config = dict(
    n_layer=20,
    d_model=256,
    n_experts=64,
    experts_per_token=8,
    d_expert=32,
    d_shared_expert=64,
    activation='quick_gelu',
    moe_layers=[0, 1, 2, 3, 4, 5, 6, 7, 8, 9, 10, 11, 12, 13, 14, 15, 16, 17, 18, 19],
    router_score='sigmoid',
    normalize_top_k=True,
    routed_scale=2.5,
    balance_loss=0.00123,
    balance_bias=True,
    router_cosine_scale=14.0,
    init_std_router=0.0253,
    lr_router=0.000824,
    vocab_size=8192,
    norm='rmsnorm',
    norm_eps=1e-06,
    tie_embeddings=True,
    optimizer='adamw',
    lr=0.00173,
    beta1=0.9,
    beta2=0.95,
    batch_tokens=32768,
    seq_len=1024,
    train_tokens=274700000,
    steps=8384,
    dataset='wikipedia_en',
)
Below are experts of layer 12 (counted from 0) of a mixture-of-experts language model. Rows are named router (the router's row for the expert), up (a neuron's input weights, with its number), down (a neuron's output weights, with its number) and show model dimensions 0-255. Each number is 128 + 32 x the weight over its row's rms, rounded and kept within 0 to 255. Numbers have three digits each.
After each expert's rows: "comes after" lists some tokens at least twice as common just before its tokens as in all text; "gets" lists some tokens that make up at least twice as much of what it gets as of all text. This comes from a sample of Wikipedia text that the model never trained on. Tokens count by the router's weight.

# expert 3
router:070134127156105193098054156097105122178181089113116113091099122142168183108162169150127116148155054104181124152126102138143117139165128087123082146131119085101162204152151139142128080136111134148123105141158125117140123165084116147147143106108144137113112085124129082210142117101174190089128130101119098126144097098088141168073147128122141170193126149139105059116160100111146144130113109185124045128142082131152185151122129131124159056113141147126167144138106121083175135177159131173174078170130095137136161122119170179181151150097124108136100067125180084144095140043108111158150131181091091113126175162134152137118175140084142131132106109152114210058045152117132132131199097123142122136156098075138128113105122095081129173128148182083179143091144136097124146081161112
up0:124127210149108159116078143120170097098114174141094086165145122071151116115158114146104193084124106112081107128131182118175087127200079167110098180149094126102144167167137161135123170130137126130076137128130158141117108197074090094115126079104147153156109167138142069160136122144194051113093131137128182171158084106106157149113159126176120185135147168145092112095129105143159140079166126151112110126111103152182146147147164063121145123121147119106209112104144150142143183138190167169128112150098124189178109123089120125127145161116094150127125074167156083142092135099127102233149134146093109183137164142126094132158203184148121135097117181120149162101094158100170113111186145122126113162135130126119121059154118049091147174086142112108156088107139088105073119113093104
down0:153115103091149216154070097135162151160115178180089115113109134090147090126189155093158099106082177124043114117134152087143146098157160132080149139123104181123142127101158144155155148092099119152160098144123130172119088105082156114105166131163115107137156172160105212144121098169081097134117158140138142119121142093194086112138090084117123088090124163155127169191090081089177144106184123169089137070139129101213109190116084138105187102141135126114148124158076127116163084156097165150148091074120127097161124109096091129077092165143112129131097134112117108200113174168169109126124158078204101145090080121123138139110069092098082100127119152101088095127123108056128107125117091147113097094078088124170134139141100098114137109119195124103111138117137112140137106167206167
comes after: " |", " ", "-", " M", " 0", " N"
gets: "h", " |", " S", "s", "t", " 0"

# expert 49
router:057144141118065190139098115091096107107118149131082149138145143156185092135115185131047105129163091149158178161120125161136133097131117084138049154193150152143097208136124150097135081140098122162135160140138133093076147145131133168061121154156107128108131115158150121136126107081108134137124074136108142099105085136104110151132072109096155119157185182158084122143123087162143157063115163111116086142119115185165192114167146116145066100097117196164111099110116099123119118133090109158124118152067139104110142168131167125138167089124064154153144151129148099077112161085102131196179146158052069112189111179123121160095112154078104162133125131119122148088082171145153112098133110184167099098143167121106197146121085135098149111091094168137197161075115185115107157128091148
up0:101198126134068113071173191035096092178129162122118117108112138117141126123096214119144225034124100138120149171125084093139123116160151118124131136174096135131129130133137142139123131122124129070133127161224149126121162151166070152097091116184132174144149170139128155122119171094069120128129111138125104165108077116138135134158117094134181140134211095225114094154138103135118127162108131207161100170119167112174143124152086140166135115108140148144114128096140087139136147139146112132113141136206140136113142113157127162109065135103149109090147149130129132200167112140194123134114120093083091081165088142129171120119121049123216100128144145146090139129125101137083151093105101155094094136112164150138143126170084133099180152159151205086128156112113129154133117167106165
down0:184140093158117083174173150154155126166115100117076064127017161129159098156151141108133124133153121135121141175225079107140124135119114149149124152168119101148096035127134120127123206121172166132151152097162175099156191121128095115099160112097133100118178150153152196105121137168106133116122142123113129118178182118119126108129181157109101143148126108123109152182127094172131117145134153120097187114176071090095104168152066191129110096135123109112127100164124108125129102012137107161138159150131089152112135160122109117107114095080134062128124084129150182166131135145144151134104167154069208147099123060120136146128122122157087082133032108084118155111136099145090090180170103148120118114145179141089157139176117126129133102120121202136145134158174181130097145124130116
comes after: " of", " the", " to", " and", " for", " a"
gets: " a", "le", " the", " an", " A", " Le"

# expert 7
router:144187114127079142146173161114087101162114111185134132124119187189146118085141182081084134102156050193176160164108153103120113094147149098126078121180160113091139155120153109146136109170117124145118174124125089097112134157130171155072128107162122137091134111149155143169141117057109150119073138139137091079091101151113102115112131124163129105110164134182105157094138122144141134150109117180153064132112094111157218090116104174172112098113120104135189170136122164105075119150139134090129109109095088097169118136167139110124138160098140113145107117136143049120068121070120105153118130162099067144198096165153159105076102112075108132085092111141093154077080086112147101141158156167158161132107096115067153105094145104184101120187131176098124150070089171045129167131107047
up0:101103149126143142153161192203158148124105127150118117094156107118083142132092107123138092130163090166157123113136162084127077099105146127146129112128132140119124130089220123126173139100145167073054129135080109113164175191180093131119130103162144140105150127122148090144169130038135085075168132157144161136139074083095137136128086097052131143189203071073157111169116151118133110135090135166123112192185105111113134102161155156134192093132153117150097144106083181139107136113117108059082049139074111148145142170166120147148235113101153107094074175113168104089110125133113190096144091144066140184136100105156129141129124113135079113112085103135135153106128092128126130151172160141057116158093080154129156104133171142185164107128128099141124118126105085119124088123101097
down0:130103087124125123078066107122103125122100121185123133057133139127174147187149112112074125150123169129138107085124190130183178137106114122140129170114148185162143107190095134086082143151138183116102126116175148164052132054122110077134131138115124099138102166113147059126143183129154162107128120104108069050127067171166110177131131095138109154094167167088041142081100147157121094108093188107095082090090119156062085147116132169128129095147168124173164147087128148132090105125138154168168150113155183098153134144133161145115107135131109131147075085114113132118144193169080071116082126107179144141123132127140097127113110138118155071077125145094139138113162117123078092097074159170173124147119122151125122162086170101144118114135113098222117178104140149106153060121110193
comes after: " the", " a", " and", " of", ".", " is"
gets: " the", " l", " other", "al", " t", " Th"

# expert 31
router:063150085119159184128121143113094136143121143124106142119074133100149107084113117109087111110092055172207154104112116131170081097150152117165081172204132090168134132133202046139085137171129096179120155091079112108151114171142124146054144120086060157050136084105085062176103163092117137103089108124175134153129138134128131104160106073137163140162085150128091126077133080121136130164074123181180101112117098147125198152103143148157140078094123126122123140113163104090145138108110145148082130190162105147172150112168159149093116101090091142150151119067125115143099106050123109184147176168109099114162082157144174118137138121085183169123170137055102173108096137095111137123163113135128113153128120141100126142151082126113124163149142121075169116127097170097134184124126082
up0:113138158164102135116090152126080139063127141125097150121075075133049161143078138104129113112149078131190104114134139120179125146101147139136091098142123164158108164155180151187118125106101178139213158135084146082138132120181119124121188121166064112071068164135148132131125150139156188158105102180107135096157091116111116059122150120087126140113154048137102090106072174107121176067138203164153139114127159174121139140123116106137147121157060109115147079121159096073187099190089099148119089069183126116116082119156115159121110121109120089163176085148111104128148155092149103100138118144090134144155089154159128113178114170117122151098090124094091137151154174111124145118176120058115158147065125159175155122083156154095130164137165140098138158105192117173134184125171069
down0:004178137122055166165121148140136141128106187143189147174154077193132138144131118120108164158096102123114136103128124201109106133124121112057129157173122089155090110133100138074140075107154177178096105086173124169137116169138093141099121090106089096128178128154084147126103148177145049125143178087125146107112092120149136123107102106163146117119095144087145140124148129094105107057126064113126125158095133098120173139113148116138163125157140182121137142166113126157168133071129167145120098149129116087100096132158155115134114144101058141142110083128105119106127119083142127111136156140073095222166178123091148075164103144145103151096170134171150108091130108134105123110109147142084168098183145174168148172172172104151118128097065175182216132104098151093062108097084116
comes after: "\n", " |", " ", ".", "==", ")"
gets: "\n", " and", " ", " 0", "/", ";"

# expert 36
router:090151126141127142147143180122064113117110083091110110137104150076168143103136118110067125074139063178134132155114124142158074094177105114113025165184160102127187211165127100133105080143131170157093170147154184114063124163129131148143097116091113121104134043149146121180127148151098110136123095184174136076111105110133131114119120144155116124174144156147079141070128114110172159128157134100109043126115091136121173111116129128169129118155124192162157187139108109104128128123159148163142061130120101099153126175187139076137136109078122128194085080109157095124153166088072119155144153147104062125141112140098137140073138119143126125159151157093061154086112096110145123140173150114206137114142139157095152170173066108116143156161046154118117120100115157118139132060090130
up0:127135102096133129123179192135095159094144123144069082123121078096127145106130086053115131086037103158112117113129126123131080170098112159179080166127092070141183159124189110071121117158096152111120128094142069167101138145183190109098071088109122097103137129152080134115061152124203114160112158142164141083118121101128105108174109136111193151156135137127130156133088091174083121149153094157133115121112098058111142140128109144145145125097107135117077157140155127192073153156115159157105110157163090111122166164198165173110063191080101113121086136118111160103143159120136075075109114159124098134136026090102135118083119119100157139129112123155102134091183114119129077167179142146147128136107150145107184103166101115129177081130123128117074091122171176114135158050100127
down0:119134199148104160147077126123113131100126131095157177051095154072136124169048085176092137145144115146089121122105185137186112104129126144106023112125147108127099107098093079197148084123165081122121105090147187159097165164098184108104113107155159167128188145130135137059111142148104156091137143133028126111185152152105187125127141214152140165088157172089142156146113174134131125128096114107130099118096097172053170141099115163157163180151167136151140132149144109136141074124132166094127152111085155168106116138104096037127153101110075143131094155158138093115101151079108041123119104105111206161143103144145081127146126141128148091139131127140098107155104154144095104141151113113114115080135141110128087118145138174114128096133084103085132077124064113128155133076157119
comes after: " of", " in", ".", " on", " for", " to"
gets: " the", " of", "'s", " The", " in", " his"

# expert 33
router:127118169150110174068101127106131136171131134140111148145122156175238117060083187118041136140137052129139149144106098145145153146136126186110043141175190120108101147127200135162146158146117139134128154131132143111108092165128151143138107127120118105109183082176096159191117094088109095123086100089134119090142127152126117172123102111137119133169123167121140130089131079078115164156113105137138093137110139107150150126088106183172116084102136145156171171141112107130118153110165143168155112187133112125201155129130188133125172062068099159155130097118157100138105182020103119180146125184140097130197120149115151142114141150086135130106166133128075176078086135080138164144118147111102142126151170158056118126167076097151152160078099104123159131085113164128157155070083103
up0:120135142102144129059143175106156114100127167155169136158155160149213146064128086168093083114119136168127179139156130185099159176127096109090146108147148130129128138157200102172124076167117130098172153147102152118168118134136135158138075140110140077089143155165118129162107127145094169133080124146115158123120079164173125184047082141131186123138118085060153178174094113135128154147150142138127072057194138173132173094119081185148156112146124111178127093114091095160122094137150104079125147062102123102180146177106116130038234113104130107157140166107124121159123085141103131128142128112116077093139164094095131130113153188094141150140115059109136157092110113078123170108110155081097093138135162131105108109102167094137069144099107199119128133135141127086157099076133098
down0:131137125172134102113163072055205122109142178178174143121217096174139089153076104050196084097099122166128117135114123075111131173089119142143139132057138105085140058176098110099155152175138123142157126083112147108103190168127162166138139164119180075088147148119069146115135110126159135128099136138118150160108086117123128089138118207145164099124106159112171161060164048102130113149125069141111102076162159117127114110173152074087139142114121139151143128133138079128098096115136159099190179119130089136092173113167084105099113142166127187114137115127125121187134116136172143123184139058120173102104159135114118167127118200104123141122178079109128128166133129151123118154166152148165161179108072130136148166117119153103122112122045159202110130129108108142128162150139122
comes after: " |", " the", "|", "-", " of", ":"
gets: " the", " N", " B", " D", " H", " R"

# expert 35
router:082167126138109136132088123122115135107105127096130149093099139135163172070150187102120103098134046176166160138090130105163112158135119138141051129195100109179120174118134118144109114193150101125106093137122104094068142134129117196129144131149053147083112105151128048156151054132117162073084123114089120093151119133149081133113097078149119111174098148144109126093172141103113128139113131107127101094112135156137237098158123120132125126128110145134133149108144081080154122136124168127087124111149096125187105081080161143159114109071107140198149115092149113075160154056089080190134161144119063140172170131164132127136163143145134144077108105115066124047100121082122100090138133144102112157120142058098113144140126104116088052127158159138148177073128143071137180076111075
up0:152081124186104142097141144112148141146148114165077159096191158100137115043100144132074178088166078115092116163123143167120129184134062090142142131136161147125169168119130209117128085135151136139184150104133155124104136143087164155131105118135163153141091095146160070118100108132130042132124131152156105152133107171099101146119135137161140155135113121080173135080145113115091156090118179139209111104145185198173157128140116145110163115118107112146097096104100054122197102164153165155116158095184197149190102140055150134143092141108104136172116155194190152176119137126101108185166117149072106090127125081158153078159149137130163137095082101144134187124106080150084058082105148151123133148140087116149132080126112087163123106119140142100138099076193097098173130125144129
down0:192077149160122067125081150119112067170201145139111105111110094131121086098126102140084103146127115082133094150172162091090162113161147238115130135077124101097127066148104166115060175098142118191135125106115163185130105073075142104113092082162196125105127087160060143131169058202127172141134132150112130107156112112103111084140135098151187144162190147149109124114126122111116095138126097167156144167104168148161123138115141108118115158070193128131110138154143102117132153113147130150100105099148122037120178181112155123047163138122118079101074117098171150063100151121139099113116103112185167115115143124079102141149158068092125119049092159121134134095156125125119133119105134116079143101135130080123125096171154155125182124092146096153108110175176137113115149107077139
comes after: "\n", " and", " as", " to", " \"", " by"
gets: "-", "|", " a", " p", " the", " P"

# expert 55
router:109156121147069155097194101130119113166179159141100134138097115221169129080154148135068115129111089176145212167128118079101162150135157157077086171154139101130151181148171110129106167104124135160085108152104171133113117201140141164126115114075096189100132122131155072204169228107127143127125142112151141111080066117145088139150085084111146123075132133107155088128162067133164161125058082090106048134117128120133187129131145134180117089107159155164116151162138146097081155118138168134161134139129092091148125127159187133150110083098120121143093080149136151135139170093117110176160145228092107085177091071114154100105152151092099141134092137111136137097115123115134151137177134160121140142160124165095129122132131129125100145178109103114101132057073119089117146084168093
up0:135113086127152152120136096208186159114168164172151116111140130112128084082112165125098148189149142152173115112116183088072162113116144179085126169128134181066073102070179111102134148141078112199140128119088124118142151146142141157106112166105151116168128159153124088101093090105144112121176163057074143147113130161169166087071125081059148088196085126181141118165104079120175141106130084134073077143129167120128130094190098158123176079080212138148173116055112131113111073122121111092157130168155126092102112132129103099159164118162081162155166104103158136130085105112141125134112164086039119118103120102090167161179146142122125127187107110177143128116105078107099147119100133142135082114111110182114176059122124102138129149154093086162110125092130118132147130130089109
down0:094125157145129144115135136016159145086069169150067120120125101112087168139149142177118070138115173095104168095113075143190121135139071126159097134162014114164161079125117166138138102054093176094131098151158123090129101144144137132098135161141094065131132129116135131189137100135138136097124069169066120125174106138090073116181149135124130137156133154114169164094159132135113081206132117176123174139127087086133147119135114142159165164192094107144140121123091155135181158153103096152107157164162124119159148047138159147114071111112154136149110091126130135208129175111118145138124111080100138063130165132172111088109153103101151127120108086063137154131137098092108132102054114197121139176093136063114148171123140111090160101162131123120179150128136108080130170130097109
comes after: "\n", ".", "==", " =", " ==", "==="
gets: "\n", "==", "===", ".", "al", " =="

# expert 50
router:063134095141118178143098148105081136148104111143084120190139109146224125126149155134062090149130056145116123203106088134124152126152120098089071124203081119125153143142118146161146074144080138135133106076100151075101157162171104106089115137071102143128144064146141128155103104110063131092129105092182133114144148152139145161118081133107133163160126147115060102127154109135091095156135155068133091123134094142101212143107106165140105109096132189148130159185108147160173108096166145148134106125158143111128119145108181121149127133038038102153100099134178106170123142072098146120128171148057048122188137174129145144121174138113149134129185132145108163055062132109130101155152087159157119128131155116123161116173096114116060173122104131111166134087127122074104120119121136
up0:118157109134108110148139230101162116112100117129120071116128082123142074120153131110127131072096088133086166173140123165085142134114122103128106116142121120144132136172114156190156119150079130102089138172158188064103096134161126155049092107119151105096152107153188075130086102115110071158099114084153133118191140149081169189112081093101169081149195143138127071144140139164126115120121169083164116134128114119164104092105164121126150115111190175056130105153174147170131090094201126160127106113135143114117105177175195114169140076123113132146095101148145114105126173129166156178141160103123097173144166122131175182117146126162151139121116135149094161127057197193166117167113195163085057113161171135123117153103089120137127151072100106094158113085071105113118116174152128
down0:158189136178136111138110042153166093138085109125079094131143202124179127086107108084065196127108198158156127170098135077146104135058071138137121086089084163122124179127079112075078130127147153099141130129155151154143121128147149150159176142138140115184175083147161171146130088091163112155154091129139167128084156113132093167107150103168104121129077140110084122097146114132087134163093140164132094207116125133115066175211159150117085109130137191127121083144132133114160116179128112155160140163106084068165091083147169138157145118137135134149152099144126161119094155155107121092139158158142156103092101176180134150084115144126074121157131168151111097144135166138179106082164153149115174156162129191109180126126143103087154116095163160178103208135111090183116147102081127
comes after: " |", " of", " at", " with", "|", " by"
gets: " and", " the", " ", " a", " as", "|"

# expert 60
router:141058074089134160114141092071119137124098141138093130096146140137139133090110143160046102127103052171167136150122099129158094127121068123147080141175185117123118180119156148187153093181108142146141132135138115123112147191116174159113132153081090101092138096122154095198112123176115139105110156072138151105130063093105109125138088044133155125168122160170133104095168029147126159125123127140128083152090155124115189125128089177097148083136116159138128166129108150155153153136159165133157116154139102153169143074100127142147151070083109115183118090132135133143155130091116086166148136118074089126132146142118193145153168099128154149095145108164153202068083081118080183115124109141171150170146087080067201069070129154148124176158120104074169134111155134106075137146153138
up0:159099162087127116160112091109144132113184109130088096122159112150144143122144129092117182112132130150118103143110078115121195191198098127083117118127079100101152177149136130121058126141065085125184130111164097148091120144167135110136097147104126085093098131110122076141151164136120151167146083064134121077075125115104160100151120160151149098102104131155142126100163045131094115089134123116100092140064148085102116149047073089164143124111112103101163183174059111106181134154107156175112108107167151135160133100100134129055100111104134215134134123195120102127178123100144110162122087131084079111116089148111108062061142131116187093156121110113202160129076104150114138109125144172157127123107122136110147107128139125072200154213058190142127105140132116105119145178173160
down0:140161146139126112151100108168129105117169091184154102141046140157126153106101107119093172117117147155136132196161047079128133101093146132132126154160108156133131129154148122103160190153088160137151061116170099160106139128119125118107122145093162115150092176098094103140116170052099110116085105166140145124107122177120111145058043135147138160138089114182137169134128129096133172171084146161147116163103144100119085103166091070125180062078114116123145117122125124076096089136134203193191127173118098104078112194117118198100104114170089195108120104092190065078105112091128199150158114166111162124107137138100128114151126134123124142072092141133091048135164089122148129145135135133089094105128116166145065110143148089166164150159149171079126151143067090118120159093105147
comes after: " |", " ", " 0", " 1", " 2", " 3"
gets: " |", " ", " 0", " c", " 1", " 2"

# expert 47
router:112124127155165134155109146122095075130106109096081120124200156123198125084142141131012151122151082149104162188078141155149087160160092113092089123187152119147120210171128103111113063152130128155112144094159154119106125193130188129112144084110109150110125085140123082170116111168115126103134125106109101166131137127091137130086111133175102095171153180163137109065159092110112207147152185117090070130164077161112224113082136153152107117141140165138141141132116061110172134116148185112158111086125109115125096177160164090173129084046120153161098079125118065122121123096108128141149172143080077103157102129082181155107167147151104150136139113107072168082111119115128151114141143110146115130153152128074157162163072150128134156130076151123163138070063137109149131131140114
up0:153189094112129105145138107147135121126098119150152162136152107126141125126093110092083178134038094143132059127072169133110130129073112119101146100087143162100161133158109147116072118189091110135108099114163129136119108147147151139145170073190086129104139145129184138113146129114140099054126189089202119139102110118152185129154111136120091112150137110094159115087137093070105134181067174081182070157142103117095141118149133153123117107118131125097146151154133131149145144130157115127131136104194159122139097164099121142092165081102133115101079111198085105144178073169153122132113097161092117163152086124135188148141091151131137112105072168203153146074144157076114162106174052089125118255142078153109125078136120138136188090131142115157125173070071169110145114148178136
down0:136124172090131084103144113123126152144043134130157092133074120181149089092187054137122112085153155154113120122131092168157145109144061159184116182150145098130152121066084126171117148116104108116089110127176134092193151131091100208093103213093158175131179131098060171140089097182110103114203120162162129091166152146101103123140133154179140113138164163152146088134121093116106136111154157140096140122126176090141113188139143068089164188150128169142165105126109110075136080098084153166116133156111090114098106137083110115083079169117176083122160070090142069120140156106113119149109107149113098129121162123095154133157148108106157140103151119054115140140183169193108109168133148123119127140168169149170105163127071121114145171061114175142169120165137166143180136104126107
comes after: " of", " in", " for", " as", " to", " on"
gets: " the", " a", " in", " The", "'s", " to"

# expert 11
router:124106135101088147066104124125098115146105115117096154125098160152156150119108154102078126119112079113140150132120152147156189141132092128109006141200128131164138143126144084125157145197178156168135123141046094143114148144116141138123072120092074117152211070184107096202125102072144145143069083143118122085111077118135095131154089082163155132172108147166111150067138097117096135138164126152123089081070168089114211101133139120128096117147132138182135161125153168131158156142101145150161099144137135107168136078172148156152109082118158138114143099161113066122115106063143066146126108169114084136203142133144160114110139157064143166128141135118129148101036104091099102156187109148163148153133125103095164112123083117124119135135175143110150163131143141090167225120161119
up0:099156122135093126152119162125149089100061112133123127113075136155138147090189134048110175124171164109176171116111136164110065149104189222145114169159108117161079129137111140119088156130151177164120143127075102106163149095130131147174163106155099159127096145167147133127147122138173125133020088192119136089139086129144100149116159149173169115107165163150071162095139122150170052181157164157104106077119100140118124131168113068109165135125162173143107058117120148113137150130108088133131117168140120110182138133162147114132124149152136165151136176134093144110123156162099100085103092145120100073162086094086083121109114164102095136071094137151137085156045166117146072117226146097176142106107128135142178149103070124115116134138151215147132181128112160129177111110112146
down0:166102088160049175112132162131170111085159140183103112081167122113140161124090167151157154134091048094143098141172135113140183111157145114087134139148103129133147113114158135169156036114114082101115152063121175116083129104120103100117098141185165094158113137152129205105133062155151094119125126182107129123140048154153108152067114097114183154130072108099156146110106160177088126102098135110121083073097138045130142124039118171215142116118142085128066130155111125144125126135124102201190124139095119157115107100120153143135115077108131150119178122137117144104160048165150104120105144184156091115112149150094074142119167096130073170147095176129121108114116110128094177133148073195139144120071104105122104175129121147152142115156165109100190159104135118139139129140159144
comes after: " |", " of", " the", ":", " by", " in"
gets: " F", " P", " D", " B", "p", " M"

# expert 19
router:090121106081153161156134156086106092138105123116082160107151178168163165036145152151093078171125036145168170109165142119154098131153167118117080143187130076108138186085154116120107108176145138125122097140109134115107091140132137126123096140121107102031105113133138121148143129183136154083083156125122089126118152058050103124074127066128088109200104134179096106172124112170161138109135114156131079087117109135172195167142150126142085091154120181129093143115090104074129188142142168123150153125074124109148091118128160154190151103109122140182186104084163081127170141080109127189112157137072109082110158160124171133101183138109154109105141106104102150106085112109155133135113140175149086174102126070045156121127129150111101140167117140121176172094116134107130124090123069
up0:099121060129146091110100131147153072115117128089165116172148138135139131165135101120096115210112115065111105143107144118065098132107046146173118069126124097078136166105135107139155086120220148130130106129179123122103098130099078132138117115119082188199144109135134173113148119124121144085068153094120122125101105090050113136107071118178137109129144121178180130163063131133181099061137080147093146155103087103130133124151151161117185129157167230130178126123086132150121088167136156052155118126141108134096088130082136124173134107104152130117098194118184126150106153134110183102134160125098116076144148101113105157114166197161123149108162170130113124124144198193108140105129098150143073166147152124118195155122135127129083171142124160167139175072115149121097107084099081
down0:146140144094141133114162129126174122140136141116149057132175117137120102119117125194152102167186146156122109110137105134161093096143152108078105107139174130108203130155102167208174125104176128133057112099095142086116102142164082155107174138121100113116125135214110130148116139159151097142160125154052174103126169201114122102144119125083121140196112097145110148073134099130139114146134118172143094160190102157159140098147138141131113165182082101153136118095119180202087068121066128120169126167093143094089149137162179076128144082126162134104095123077138131086138106139114121131168064079151102164076135134184171095215107148164137105107114141115155174145156104092082109112135143103159142128156137150084167086121089149097191131147205138196133072135143167119140064115150170
comes after: "\n", " ", ")", ".", " 0", "\""
gets: " |", "\n", "|", "-", "T", " was"